config.toml
n_layer = 9
d_model = 128
n_experts = 256
experts_per_token = 4
d_expert = 64
d_shared_expert = 0
activation = "swiglu"
moe_layers = [0, 1, 2, 3, 4, 5, 6, 7, 8]
router_score = "sigmoid"
normalize_top_k = true
routed_scale = 1.0
balance_loss = 0.00433
balance_bias = false
n_groups = 4
groups_per_token = 2
init_std_router = 0.00769
lr_router = 0.00136
vocab_size = 8024
norm = "rmsnorm"
norm_eps = 1e-07
tie_embeddings = false
optimizer = "muon_variant"
lr = 0.00674
beta1 = 0.9
batch_tokens = [32768, 65536]
seq_len = 1024
train_tokens = 445100000
steps = 9326
dataset = "wikipedia_en"
Below are experts of layer 5 (counted from 0) of a mixture-of-experts language model. Rows are named router (the router's row for the expert), gate (a neuron's input weights, with its number), up (a neuron's input weights, with its number), down (a neuron's output weights, with its number) and show model dimensions 0-127. Each number is 128 + 24 x the weight over its row's rms, rounded and kept within 0 to 255. Numbers have three digits each.
After each expert's rows: a language model's description of what the expert responds to. This comes from a sample of Wikipedia text that the model never trained on.

# expert 40
router:141144124122135102127161146113131109155107118118109118164121113110148145176128128110120139131112150114119113122136125110067129103187153139118114159159159136142076165143150066155095123173092120142143145091136132097196127081145125101128163171118147079108118107120075115124100151132146126138157137123122124118104128142085154121158148113122165122110126130102140145110106139128184120135143
gate0:181094128115166160123176158139116120164148122166114116135121119092130158131127140140140124153155134108144115118114155081115134152117113185163140121126125133095163175129129064121151104126146158091117128122143130126124117117184125121108099110122138093148136128082104102109110151099084138128139176134165122142098126125089137131155165124169113106121130147107125118135091170111146118178111
up0:129145144142113132118139183115128107116138162109161163139175145130089087157132144138142127103102136123116148130091130126106085124127138149140117125131083121119115118119123147154171133159069103119110141100127098103102125142091167123197117135136114115155086071117154138110138128133114126159157076119114096120150111153152130169117129138123157179133152146127163176140130116132132118073118
down0:112148146121126125096147091094108113108156109123143150131114120099104166167127167105112122194157156184130120134193144088097101096088107159137168138123134143115163125147129129134133084158153124138124112104141141176132151141108134153139154084165153174093124143120143115113124107118173126130143115132092131139097132092108147097117100114126122092106126119145116087127136136175118114129138
Description: Personal pronouns starting clauses, usually after a period, comma or that, e.g. he, She, it, they, him.

# expert 55
router:132169113123123119103125090098094114130085122086135119128141120111133143123129124110133115120095158143102161147104113077141122161139120134107161103090127135129123175149091145117146093183132153108130144145107111068154156111102106135162093137123141114135121119074116157132121152120171106183140101102145112145143152072125168089177120107096140125125131146096110147155147120099122151120113
gate0:094119144082155134163107149133135083133141132138101129139128175088140122139115118104142134154160164105148098087136140138149135145137132119087138060161112125119108131091135147126137123134097110167107182112121126099148115070115140085177134114138138103126105148116135099132171096088111127149127146096113097162172150152107136135130109142173087111146141091128126149115145151115132094133133
up0:104157104108135102134129140141119133134114130138170119171081096140099128135151155101118140129166143111132143112126153116153092125126117104068118089097131121123109131157090115102126119095096129134123121108125156111083117149157164127137135169136143146153156116122146154179128188108141191121127100178112112143161166136099101113180122099114123087146101128157158155109149135135124095123118
down0:097124123098144135146123146112117084131165126172094131120113180164170101130115134159133114138164114114088170142142140164117122117104125151096112146136118142094093091125142132158101114132152135138119117115089172119104108134107178129183146130145128098142121081108084145114156125109092092118132153111131143140135122130096107095107110174103106128143192115135111108153089119122140128127176
Description: Month names in dates, usually after "on" or a day number, such as 12 November 2012 or March 4, 1911; also the piece "ve" in alveolar.

# expert 6
router:131130155082139122085099136148163113112069136110148159113119076082154154155130128095072130138101125131088111157109115105089133121145154132130174105103131165148120117151157111152103144136106112182107117105148104139128160144121126145137160175111141112168122109099098124110109110138113139105129119105107079124152114143140151113091117072093117143131119144119124153141128098085143128110123
gate0:132097159097106133150156147148108134197128129126102154161142141115142108115099162103122119138080129154105124120127125158073120138097188156093115154083181141131111136141146135075144135125153115123134141129144135099167129135155096135125125107135093089141174148111151152144132135141117132087128135152144140116127119138146195104118141122096144130093145091094133087105104105125160123147121
up0:113154181143183144147104119131177137104120129119188090155114118077104159124104098156151146143139156078140131104152129120159126119061076109145138120116144146151105174140132143140139154152122150130100125096074111139103147081150140096142162130102125126105110139118121147140153123107100127149149149118101137120148116123107120155132106161139124131168127137093139123108114148097146147161151
down0:129150125109125134095179101096100131173156112145120135126140131115170155125132142139143130126115136145175154154112092135139126138079117076105129105101113114093084176147162134104159152158144131114114153206146123097140136107110136138149108106124122139113148102157115120130113085128098114141094130147175150133145146109140121168142094129143163137081158168123120149127142114153152098162142
Description: Word-final s-endings and plural pieces, as in types, Presbyterians, Rangers, plus place-name pieces like Blacksburg, Brunswick, Wiltshire.

# expert 41
router:143143116140169073093146117068139119160096140112118156148134120101142164139114128172111164119131126140104122172151140119125123097125106134115133131125164131180147109139100098070159089163081081131129139147137125114123152087117132174133170113084174115137120086127123183135129134143129150157104111118150108111146160104102121130130106103111147097122141125119148136157120130116109093151137
gate0:095115126154122153137154120116118099140120141144093153144133148093097118168109098132130121092104129103090151168103133126156120128152159141162139137123132120174105131104138101084134139100131122127095124117152126122153126151090104108161129109122173140178204111120094126119138144129128073140139178131141161080098160131136145070107128122121101121093145094130146155132099090128123164139115
up0:133092125171154122144177148115118123136080181122141128119144095139080113143119114132109147128144116152156142175120124147103121096125074110160106128138115136106126148142166124077112102129131173117104171143124106086117165123124127137085125110093141178149112154124126111181166126147148135130144122127105086124151090147094141133149111081168145102142144138135157120146128092114130169140125
down0:114094107141111102130117138145112108118125143137150128104136102117142135152113102123121123161122165117144141162126143152125184128169112173135124146150145148088152149134101139140095130167120093103144172148115137167101109094125164140104143104149131091054082147167149145127168146082136178119154132119155116167138146110135146168120136148148148079125129181166113122132116143125135150144124
Description: "this", "same", "each", "new", "one" before a noun, and four-digit years in dates, ranges and citations, e.g. "this novel", "2011".

# expert 49
router:148141142121104115143152134079102117117101106141127146152134096122144089140106065144150129111114155116121119134130131146159144152170147137122138132113106136120112121148101108129130122176154080149155136182092120100145135106116123101152154165118153119128097125087110165147128111133139139144077143097134109145198164087102124096147163135119076120123174161119121143129109085144116154148156
gate0:143132131115103103113141149122130103086114156102078081110136133116140116188131114150097129155121170140110130132115125121136128121144102095195095121128127171163124127115118105105106129152127125139134156147111141101097125093140122094122143160146106121159097117123111156135115129161135143199125137090108128133167162084119145080077151134117136100103138136155154128093120102085150123172124
up0:115135095150131128129132131096086151138112152132116166131114089127130170121116153103117140144156111121159137133145121146153146141106156158073106080070108154143166096108120119129144126147158164128153094087124119122126176151144170135166139139153118108147156057117130154133084127151122137113139145124133127153096078176154126166128109162129126092170131129158117133106156119117137100130138
down0:112115105129184110140125117103156126106132128133112132146144110144116153110099103123106103098151136143126145125087162120169144117115169101141136126113130123125133128136187088129102136189132135148134096112115123090095157122139172094173121129167091153100118127080141133146132168117135122086132108108175146101130140137106119151145148169139095076164160107160073136138112127143095115142145
Description: Words marking time spans or onsets, such as early, late, began, during, until, born, as in early spring or the Early Cretaceous.

# expert 20
router:161119136164143108132138103095127111134109109120180130121116153134163155149119117154102134151090164139099135139094139149116135151125120109139123179130166137154148136145079107129113125121134110131116140112153128111140124071144145135114123137159130098126130118118048146105121092146130158141103154103121115156145130050121127123117083119132147088124099067112162156187132110121158143121151
gate0:137102156174121100169139111110140137134136152162137131143100112122149106106099081104123109181128145088152166149138116114142133116104112121150139185090106126111145138139123116166150106130153124130119093125096184113134125154111162101135101160187127130148162141156107130132082158160109164142164107108117106121114122122098131073099100094126111139100108151112150167143144141121125108093145
up0:138142146109151105122188117166138108109126155134111107128107137105155106162108133116102149089076150152141126111161149132140104132132127152152100116140157099147124181106106132166173131081130128130172122139069145131109131124105096071111138121094138132140138146110141157172150076118130150159182143114125145115147126133108118110160103115168118144160143139130140134128136107117105165163174
down0:128114144095122111124100153124135105151145095137120152125131154113160129119109119168160147096129168150164100125127101121117126102098134113088171145158150133126102136136147150118163126075091107131158113135128073092113123112119098131120145167121086163097154141103145114158147146096157107057138117125191132103155099114122124140134166121112152127126121131129124121079108088103080103136143
Description: Single letters starting words, chiefly C or c (Conductivity, Cognitive, accalaureate), also B, P, H in names and prefixes acc, enc, conc.

# expert 50
router:149129140116111103128125132087107095112100140122133128093126048136127178153104080120114159113106139074118140140119106114143138149127118135097152131138100118129094125141093066120103169106151169121094154126159120089135139145135172109146146157070161092108145118119104147116127112116135148114103115160104114123134139096114157144149132096114087137143158095110150129117096114150127100100147
gate0:146163168138129136144128084122126148126130134167164146098074114130112115105118165124116131122192129076111122181145139144116094105124123155145114119135144094115113128098150128136084136127131112125120119086147170135156133132138130148155172163150149137123172121121105133134105127153091150145101147119111133133181092139115136119153155137120150139118145095054165141159107088140144105151165
up0:088115120120134140170095138130097073135144096139096102129158156088105147141129108153149129146089118119108169108136116137151139106106125112128117158140091125133127097143118123112125108124090127127162198151086112109112123104154140118086092088116116104122136123144129139126120147138149145096172159149153140079130132131116141111086090131128135140140114144208111143121149120132101160112070
down0:150134132111134153111180146144130078139118144117139130154075132102092110126119117141142145111127142150121096152157108108148109140173173159108099147120133146156174147128167121126104145183114157158133142137098114142160123099138102132148078099112123140125141124103196127074077121112132186123135123127147087116078116126109113114106125136136139097111151124125148142109145143117099112097154
Description: The piece er and similar syllables inside words and names (Nerf, anaerobic, suzerainty), plus prefixes Ver, Super, Mc and decimal points.

# expert 29
router:164137132093141091094147151107118107135145124157152126160147145107126151139130095086103154148118140121110133135092128148122137137151171120132115097145098137122141168157138055189118132155093107132124159173160106070145159092099145144134143171122158092141155134137110119114089159159103139119131109144111090116147112127111168112114180098094151099116149110148127141132126140132127135108140
gate0:129129104099119067158125130128142169155138133104111144171136147135095145150102120143115131151099100128121140111079116116106158132115141095115143121131156135176127159112090108138130173130149085067097142148149120158118113133111120145185141081119141130111149160123080146161129116099144083099157162160126106141124165114100145094142140100124111149108163146155134156135119106152161120131096
up0:146091097135130092083141166140137102125123163132110136146137134147168161151112148108127152088112129146117152099125134128148135099130125137132105119145134117149135186120117124100111144139117092102111075177164165135134144154099162089170157094074108133135088134112152139156114147148150120089162127157146105105123100087125146119136142121160172145107120172120156129151151165163135107106126
down0:119139095145117178115113090147141118124160147139052130111106135121135111105128148100101084148125147152089163158141160112129162075140167100123107121107115151159125132122119096157113075131121134151069106122117111098110156126130126142097095149126131112111134118132152146163151153181111117124122104123161137120093089108142121144113125158120140139150113088131179139139153167133087130141154
Description: Role, title and country words inside tables and lists, such as president, director, manager, winners, Germany, New Zealand, often next to | cells.

# expert 5
router:178127154132146103095138126114084131157153114136110119164150129136143139119128062108120193126121144096089124139118103137120117138129181140112126135134120128108118164152159079183115160125111120169087161165139120111145171102109137107136127142132150127097178137134103130096098151163111130142111150160132140102157107099093175095149151111131125107142175098126133125132109126136141142133145
gate0:150122150107140118087088143117135133135158129136093100154135147146103124114163158090101149112135167111112139153130139183146111114152160154125093136118123172125127158153161105159115150128140071148083127146168110129145154136099112141150077132147106150093167156128128137150104198116109136108110127168136127130137106151123210127130099130109145143128141123167164131122134108137130141122129
up0:169107162105121110097096117099140101129165144091096105152122143135105149117191138103117140120136119114114150132104141172121123105131161139128117136109095151131088140152158126173124130139100097158080159135139138132124164111091135141157098136124152129159159137126118108139120187139088116105116124138142100109141081137130175154164108148081146155144156078153141138162114127158152098118132
down0:116150107135115116166151158147096151097119098169176139080128112147128099160117132150134109128100116134145103162088120115141145123123120112134142127152144062111167136121133140106148110142119149098167111109112157139133098167116161127149146121109108131151073121143122125107140090119140139123175127089120120111122195111130080116077103138142127128108122161101108105109149135055119118114136
Description: Occupation and role nouns or their final word pieces in biographical descriptions, such as politician, footballer, pole vaul-ter, scient-ist, engineer.

# expert 28
router:121193128097139081139165116107108086106138112146137121149108102086141115153132129123101131097098142139101112144098142105138096156170146077121142070142130133140123138157137091120096125114129118140145146148141125069147149093125097117141127139115180080125120107121114125118083104159085136091150095097164130141171113110101144128113157129129153119128168115105118128115149122091159135106129
gate0:138142133124126104126128095140119103130145110105163100134120103101136116104145118130125113147130120086128172135151159114159112128112123101070096138137100102111142122141108090086115121134141130136099113104102127091115159134158133082145109131155144115118122132163146129118097124114185059187140106152122130112125150101128103103076138163137109128209131118125138090103094133093097146143154
up0:119069127100141167139135133105133150138113141157115162100150149144108135110117107137109159114152134172137130153097143137113146127155143172176168106129170122140111132089148165166144142133121101120156125128136110146113092125098117168113159128110086138104113117111113091111146123148099162089118164106166133131116140155125134165176135092147157116087081131143140159123119099162176138118094
down0:106131138110115115129129133130137147123102108150065126109172150125143129125091113105122125124121151166150131153055128111116146119101129122115197153128134111174094142116159124155146147129119138144145123063098095162092180104128114158108145140126083113128146102117091145093118103154151157093146144143135115123121113110144153113126082129137120090155104137144118181118078111132132146117118
Description: Country, state and city names or their last pieces, often after New or United, e.g. London, California, York, Beijing.

# expert 0
router:113117162143133094124132110074080081162109081107108185115131128136122109131105119130150151175127130099101144153116101123141173100106166134107145115125138134113091145127110093087143107145138146077106106104125119138145143112097090086146126118182119121093158170103090163100103090138152151118094134105130125104173131092115152118152130105139119113120128119131119153126097129131143118157128
gate0:110090118113162138132118137114139138158136104088143107116122119114141069117147119126068169174096147136143126109131104117123121138106170111111106112112121128097127139123171143091132084140117119117105097088098173105137138116120106143173139111126103132119116155157125162150105098142143161144157160135149125171132133137105146096111124144132165089145115099117105115171121102137155209117101
up0:137128108147146171129129121155153127152090054129121127095110098108136082139134113148109122095118174123161138137133117114100133123113122108126107110118162139098113128131157162089175115128131112107139116095053155115180185152117133105130139144146145134104133120133119115109137122084116144169141170135114102147128134110071157139116075167141133150114133122109127137143095118143138175133117
down0:104101140092138129145152080161163153139110128129115156128179145120157119135144109129092134134130125143153155142130136121143137113143124156146088123139147153094150094142124123111180085139155114131105117124157138115131119158120118165125143103178159096162178172131086133136111096131145173133161133107105190156110174165150131134093129156108116154127113115108143144111139110117096162087098
Description: Short inner word pieces like it, at, et, ic, mostly before suffixes -ation/-ated, as in grav-it-ational, quant-it-ative, veg-et-ation.

# expert 51
router:158173136126153079111134134109151105126101103091134148120138128129145147130116128126143149111077138122122140150107110093080137165146153115102140155153130129120095178162134093126134122151122110115123168148140101078140171072131164136148129111107144090101126110096083187116100109176146146132110136128130135129159144097096128109128117103085134115087124154112123164124112114108155127139174
gate0:115120154146172118127130143183138122087104114147139156095138143138169120134117172087127144137125106124086096133092146103114107112139109109108175136186133179119085085165138171116158117098108155145110132108130111107130131142134150100113145163131175099092123146138125119131157151128097162136102090103134128137152106114125148104137110126145119108124162109142099126161122100125129058149118
up0:155140133114103107166158113142113064103109129101136112087146172111133128119154131099161133137092159116141137122131149168100103134125121086145135107075135115147127124149157143122115143098114125122132158092117149124171145109119129097104106111176161108096099087154150162173176152115145105069138142154093120156140143110141107168136143128151140109113100114145141155119162127152159134158134
down0:124179135131132132154104154149144140072074103147140151096136138193130140128130144129106131116143128126092123079134123143097136116124146152147113171103177109099126110122151101150088157131146141086187143096103078132108095145143121151133128165106097106162193116133108131092102127143093144132125110124109114146104148136169131124140163109146150116174138130127116134128112116101130132151122
Description: Initial capitals or syllables starting foreign names, often after colons, pipes or line starts, especially K, G, M, Y: Mas-atake, Y-ashima, Ni-eminen.

# expert 4
router:174146144135158110102122128126123128111095109111137153155126111120147128134126126138125145153070140143105122160133096099084138146137160100112140144160115150088113164157126100140100114157103148114116140136121094083112174094134148177146124129118140090115160106085078159086122102152144152129111149095126124134170136101100140100133121105084168115084157129123107156112107120122136154111181
gate0:117136134116139104115100114116100121122111131104146153125122129129105082135141147140110172145114125155093122111126087130070098070154125134113157124100130165137125129143153128139138097105112123127124113150118088108130181119164167108151146121098120133159132144160122074140095106138140126158126095092123123113149106095090118115109145084160106059110126186116099117116091122082124161139143
up0:144138121143131080178150152117108115116129087122118108165119117091105137110156160129132102116132173146157150163135132176131088131143109113146131136189111093128124126138134108146102162140136105124183133086137111128142148119108118128125127139169138149103146100098135134150163112096107099093122148090172113121101139111161098160113149122114089151121095123173106110168131079122147126173146
down0:101121161125123128119154131134125141089095167115150134107077153105137112151131135156083167113151104156154175148080112131113146112102121090125153115125135150125151089134119124128122140137096154082122116126089137098143143097151137108111079161131115153137189128095155103089104120147156126122116122111167164109134152160135082094140135119144155112119102125163149116121090085137170129098119
Description: Initial capital pieces of transliterated Asian and other foreign names, plus W in coordinates, like Sh, Ch, Zh, St.

# expert 18
router:156174123132140109103126105109131116108123130098131126084120093124155125130129137119108155184112177151099128141121111140109119166164186098103137135114138150133114111130157105098162130154164138158131131148148140152116148111150121105137118150130150063148162094149105124081124142171186164161083119145145118145149113115129140098142146127096156127130170164113134135138113111127193146137135
gate0:118146122106126118163123103140136178093137115128093112118112129119124137144121105126131080152150106191118119122161154111103169132121166079104141098113152147114101145095118134161162140130088071154111119161162120131119123145149132202145110128151139104152107115164120128100116118147118163186129118098113111083138121115113110075109113089134139114119150140110116164109109129155120144152114
up0:138159126126146136122122104151098149091137096141132151110085123105147157153148137098115107130140129194106147154128167125124149138126155106083146107141134120120108115119107130133111114189146138175159114128145153134104146133160136144180133129152125199134171112129112090116095122100124119157099104121100118099149131091123097100133110140163150113118150079138091104102118122149083091163122
down0:140122096157146141109130112111149103061148123171142085112162127146120134106137120111192138140161140115144133100139136114131107175151147146138135127124104132110106087143121115112100095104189129118145145120172139120115094132140091127150148146159091114091158166124125132121106104146128158133116125154118157061121159106141155123169128111154119134133131086145147147188133144112096099145145
Description: Letters h/H, w, v, c as word pieces or initials (Jayhawk, Richhill, playwright, However), and the slash between coordinate pairs.

# expert 43
router:161130148122139100095108138121112095122119122081115154126140072112138132156116112104144137096105126131144157146128125142079165104131126094144167123131150173097037165150138126119114115181150105146085168110136113114106194141143108142121094118138134109121169093080125156132125125163129120122138120113117118114168152122105137134105142129106103134087150138134114139118132146140140150090154
gate0:124163122124136113137118107150136113120120137163080171081140107116137156160079105114147128194104132110086105128087130112099151129122141147131138139130146161128171134142112083124118138124108125125101130137150088155166112164122110158135163114135184091120140110120138106126098119146122146103144100132082107141100155146144142118156100137106150131090152143150124138157096124077136176086095
up0:129126148138098124111130115118144148144120178116109114174096119092124138071120065103130198112132136131138065163181144109135145091130111090161089138159159126112139127111097137113094128132118113125121160128104104104137162142165126135132137114128123132136114089101134125171137148112150162157110140141173122151147102170092126150150093119126118110121104107153152119136113115148126124079113
down0:136089116148138068078139136094134153129119118126120142097120109104134132130152158143123093140056147148119143142126133137136103105156182156141163155126125114114120135155158126175140111120114125124150142118097161118130159074068113116121091145120116103126159130147147129110144115137128058101151139131094131117113131120172109099082173143095115134141115104135152070110133119126129143151130
Description: Word-internal syllables of foreign or unusual proper names and taxa, such as Sul(ut)epe, Tenn(ak)oon, D(und)ee, P(ach)ydiscus.

# expert 24
router:132117135123145116105124097132132095142101103151095173154124113129136137152132111120121111123134160103140125192076100098093146159167152148113213148117157133143120129139141090169122120126112158125137119144100130121160175117159126167122154151124117121071144098096122109101119137121161128148089099094141134127149123114062133112108128106129127091167134118089129157115121114101128103135128
gate0:104141176103164152117117132145123102153105116098180139145103119121176143121154145119114114114131129093122143181121116142138122167169149131154096130080111148134126119171124108111144126155088088135155124168137141120098138179145120188142110155134158176117141175154106082111136130113106153097115120156128106135114132163138126150119115165174103137116153102135113113123151115120095154140096
up0:157137110154077129154108156170117134129133139155132113114139124132089134138127134141156150110135139125126140113117155142139104084099069108099139168129119143098182091115125103128139144111117129106134116108123119158154100145110140126162162086127136126101144148122133136168102144117153131148073137069153104104150150100134162115157132094082143120085123150168112157123119109104139092194140
down0:148127135105162141116125096111101139118135146123136120142134140112161147067118149123134096096091090152118145157153130117134115149120128144125124163133132069130068106157148135113117115127125143142196087131157089077117128120126111145128114124109166152119150142139138116137083083167159141133139137178118129165121138131135112121172134155124140115142126065162096080112148117145160119120092
Description: Paragraph line breaks, section-heading equals signs (==, ===), and opening quotation marks at line starts or in tables.

# expert 3
router:185131133129158134132126114133140106140090094139122138140138110126138137166081115150138140147108142136074115169127128119110120159142119081113149142125127138111050168130126133117154153147100135135147092159128111124175151097100120141141121122141144104091120111128109150091115133160134144138104124098198076165142128129111123138111096087133140088151122114100182131156098135110164113105125
gate0:159101118109161130137137134131096167147111134130117141123124168129144064122077155145107137152126142131157130116124086124135082140103157120139141059144124091093124115119128166147141163153094139143072121151126124152151146118084137128163142175129119172125124124170117132126125123145130135170116092114110149091108115125134183146133112093116149095109113146101137132131098175107141154133089
up0:158155115117120172127091118178144163110138110101109148131140126150129081140089139147147142148156119185155106124159122142123091142117146106144128118128111069140076122143132147113109158114105124132115148103105143139195141157137136086178107137146144149101149119129128093118135154106106137168150112112147138113114073119126167145091150082120145137089116093100143157155133123132133120113101
down0:089134106152084182111113115151157113087131118115137123132140097135119137105189110139127099075092111160131130134123151124141103094146140144161109123104105141126087126113135133121093121118169148105153116102097134109115125157147151116092092127108151101118148117073150147111141096121157141109171161123131153155136121114145071122124092176130080155143107082125141102119145095133145123140153
Description: Commas ending a clause or phrase in running prose, after However or a name, plus that, because, whether, semicolons, dashes.

# expert 27
router:130145146136146139177130099098112088180145089108118208151166113132144108140110102108151171166150144079128131128105114087121165107112178109134164081128098136117120127147103126079111099119095131145100147108148110120104173116141108128148095112132126120132161147085127137094141120132142132126126118116130126088167140135133125131091119112131124096105170132184121155121129121115122109135129
gate0:096116083131119137156127151170090111117164125134119167120198176119125123143129100129108128151137139107119134161108185086149146126126183135119160117156103103125081095131140093120117137121121091127159178129132115118093160095126123110117104137095132106171145180145122130112139126123109116150153112130114129134150146118097168138134100162108065120110115123144151138124119113090100115108144
up0:112127117108097109165116069111134147133059104094088087124079096129139145127147149112132093111142132135147095107134111188129140134092098095136152153075090148116130139112127149138132151130112125131128150116116121121098099106126078094126206114138148092119156156083096145115136127120105124151156120145135148132119109138126124128080166132147127134147140120117100104161125132155133144135110
down0:121125126113129155132160122129139130149101133132140109128124086113110133108107135130124090116148155153143120132136156122107144141123105128124110122121086100089157134132125148159146172129116127098096136102096133126118073105137111097152151125110124152089084074142134135111178152144159170112150163112128092155129114105064131084157122089145136149127133154108112070135086049136133121149127
Description: Mid-word pieces ending in t, such as -it, -at, -et, -omet, -ript, inside Latinate or technical words and names: phot-omet-ric, insc-ript-ions, techn.

# expert 21
router:166138137119140127107143111135154139091067128129127153112112099117118137161131103125072105124114134118159113140115102150108149144163135084124145115140189167118112144123121102155125144153103102140090111147141119121123170148143116104133135120136117101141138127096133114123054122157097162148138099105130103109147154125125128094132102094077101097167104112162149147111119074072150118136150
gate0:122139185122157134122161083107170100090092103141076098104164133126128125147105131109160092152155140086135133170100136122151109089117171112130178124153152146175082129101137149158156139111096112075119116137114120106115107142111111135134125122140101121116146088102144106104134123135145151111169121116116089123147145104112145086118136109144146165109104093157126123117100124154121092133130
up0:147119157077134111118160066147128101116124108144135093129096141134114126127124117107147116167146171107102122125120116153128134133103116121136157142147154110134092136082113085147201163137149113134170100139103152131118138131154111140142128126111140130124176147155154130088108132108108132123205104125132076117149142144173123140133165125095102132079083131135117093146105098111129131145132
down0:102100107131112127132148157208114161110149131135132119110090114120098132107094146116090132119154176132081131141158140142121100150122098089126125125102132135067122143085131098122149110136137110141115137128172165142141127143140119063180153113114136136094136106149121129164129154107104169151103139138097148146126114121098156152136139176132153091130128152119117115159126117147099115082095
Description: Word pieces with s or z, mostly -os, -as, -us, inside names and technical words: Los Angeles, Czech-os-lovakia, Anast-as-ia, ket-os-ynthase.

# expert 1
router:134137098109122099101108125119142112137067132138129148154096127113125164108156121165113160142076153123109098152121122115086140162121165116116136128063154156106113118206154145134135150135119140158130109152145068111117140121145148140156143116133123117142102131124113139142118105146135107182095142067169130132153102082118121106148138118129131127124139144164160165103139153124114156140164
gate0:094123113115125135108161147130138093123135128155142145117127112071155126125090112118155082105112150148119095131085081108142136068114134133146110110106131113130129110118144129117135144130119091140125103125168096142157158124178085091107131141148100122088125074131137159096068122154144103165104110113152155154138103118168129164146096151102147118101105127123116120152142131168077143134125
up0:119113122086149129129156129121150101123122143149160139123134129086157124134119105103157092110140131134151097135106080121141157116107123167162124106147120126125132102135156133128127142125096123155110112116148112129135142124125078103103098116155111114050103075153126157100092131115134112168135110111133169146167126139169106177128099161088147114113106110118119097173146157161075115097163
down0:157162099146127125126131117152150146151129161117184120166132130128093101143124147101158141126108116138114131110159122151132139097103118132116131124146080114147171111115135097105147139091117115109131104168139092155116132153163127167153123088113123168143173142128171112145132100129097099128137099100118177125106111126157128169114182091146158102137122158155126158096180150165108171118116
Description: Lone initial letters, mostly D and S, that begin a word or abbreviation, as in D(issolved), D(OJ), D(oubles), and the D for draws in standings tables.

# expert 13
router:167152147149153095091132139096125100116093116115141158134115113109127147131127116119122155126085146129104128174130091086066132128142148104108151145133137159114110180155131101136107136170126111131126144144125109085135179089117145150155128134123150077109150104100090166105140112170137156125122147114130120138172128082083148109126143103088119107099151125116138175123114116106135136110175
gate0:138148143096126126126138123117138117143143118124147098140101187142194118167095118137113136167123161092127168102110167114153135140178166148121136107132134142110104091136151161128108118145090062156105145117137130168120140153120097158153167128150107153153094141119184110128120114178114134098122115087142132108149115150126128089134112116136115125155178100134136138160159137126127142095126
up0:137134126108094122162109107105118151139101109137152118130106133148156161154122116121095114104120093138118099105172106119149123159152112133120128114144157095138145163134135170143101143123098107149121149089115115181144115147152110148133134151151107160182156058145149093141100104124106152127162138150120122092120122154163140116108149101134164161155135106154124158157185107088072141135138
down0:144143105141161166115147145154135100130149147118090122096119162105135123140161140124116136175113155118163106073130182081142129113138111130122116141147121133109138153149168124131139127104127108161080103127070112124110093151128118155135095115120132106114135132100152138142088073142116106121099111144064156124119106170114159120119137129117090111140156164133179152121140089121078135109126
Description: Single digits in tables and lists, such as heights (6'3") or track numbers, plus == section markers and stray word pieces like Tónl(ist)inn.

# expert 22
router:133162146157157110126129080052125131114100100122148142152124142107121123124144122097149141108098144111104113161088093113145120183169154118124162110114152145148109160138129126126150115163095108116123139130109116080161148120099138134160146143152135069135124089073117177139104137142161129114136115106120089138171140087138125104175164123110133112142145106097109151116139093119122136142119
gate0:136110139148137130148138101053121100104133183114117155129129133089140099141127133122128142118084134135151107090112143139164155177128126149107096132068123116127154156105093123103185145137097100147193116133086121121142156142149138099112144184144132115121136120097128127094133125133120150104143116131160100112127122088055105128126112130117089134133105128141141100143166149131128135140143
up0:086136103131122133102146135187131142145095073161155128122097143168132152133153137124104141128126144125128117140150114098115108069076124094136138144159134116144106131131151115164091113168123119118113148112177149125090112108112113170167122085118129132112137131145161148154145127123109134152085091156091160114146116145184147131154160146132173091125149113131123135107109124118122088090103
down0:141113101118129136125131136140119138110092124104132146119134113106140116102115147110115100134122173136087114135134093140119102109123139141086095131110142086133122158132088091162125115160170139099115151120113088137146169114133146107137169115125136113157154136132156139102136115174108218096166099130139128095175155118161151161159131110111076127105126155145119173168116106105120094152131
Description: Month names and the day numbers or commas after them in full dates, like February 3, 1970, 26 July, in September.

# expert 12
router:149165120122141135084152161104092084181129112134176150138147093107141070155141133162140143134103138112114141151111103095086125172161142128095132100123156132145091114157126123122114135142119109129129147094095065103154155107138160105132168117115110104107105093102114128101116139146118139117104118077137129135165081118107149111160145135113112110107125132135131140138066126129113093112116
gate0:133124182108127184100084145132116119176155127148161136086196139105108118146130137148147120170149170162108103111103128119106117093100157125134098143128137124125123127117127128140122117126127156118140115131103126100154128153139117181161181104135119134112174119130123156130095090138088170118133125140123127142145114084136178113068120142094098162126123102110142135133100135167116134149117
up0:121145102133138105158127145168095145150146150133102100142060161122135132077114129154162132146158141169151117135162116195129111130146137103121159128140100142104108117130144104137193135133122084077116146099156142138160128144168158111170150094138133098132130128113113125174143100155104113154119128120141123088147145145150117145151159118089098099125136164105093114133112118111148114149136
down0:081106130108148144143111137129118111162125125116135121119135121189120181140162125105052132090141147130130144121113138148156152120143108151138092132103087112112065156088148135160104137143119143169094140111149107106142124146159115103116096122178132104148147102114155098087128111147124181127160122134170131119164144088156147111121152137138129113106125131114104128109168122177141134144128
Description: Verbs and verb endings in narrative prose, often after to/he, especially movement or causation: go, moved, returned, able, brought, relying.

# expert 33
router:152143116139130105116127078098137105163085142095143136159134170122142161149113128127099144126121161126126119127101118101123128168129176136111164122116129138151108135146107120136129149110106159139140103099166109079151169042144122120112140145133119079117122159141119105117128096145132134169096126089119114123135134093122126090161109129077147093110146102104137172159132102142146126128185
gate0:128102149152101136130152142154107090169157125112151172160128160160155126163101134110137142188111152123099140160129111065109103150138155143165098140153135142091100165105127145131135143111144160144117106136114134118112113139125148125146119104080125126149103131138164143129098158136113154106128139129131135160134139129127173163154091146158110156143062161133154136081086116100093116136114
up0:140118117153147163155143109141129165128137119119114156124179150065103118120113136085145118138139126146119109127134113163081100121140128134137127115123176163130088176105167157113148124110149151136135107113124134126133184100095205107126103152152125143079129161137151127124134168136111151129107114097155123121093121149106151138146145119149147142090163161127114080098104080130143136117132
down0:141166112142144134129102102154152124117113132124080125130102106116139177136128122128128096124157163169128162136128103128159134111084173128146139165132092096096118144134101118127108090164140129080098101128109136131122158117131141176143152094113120159127103162118146123138123155151123079133113101132124126115197128133065142163121114119110091117097143154161098153177134157135128114106165
Description: Single capital letters starting a personal or place name, often foreign, in prose or tables: T-ito, A-raújo, H-ervé, N-icole.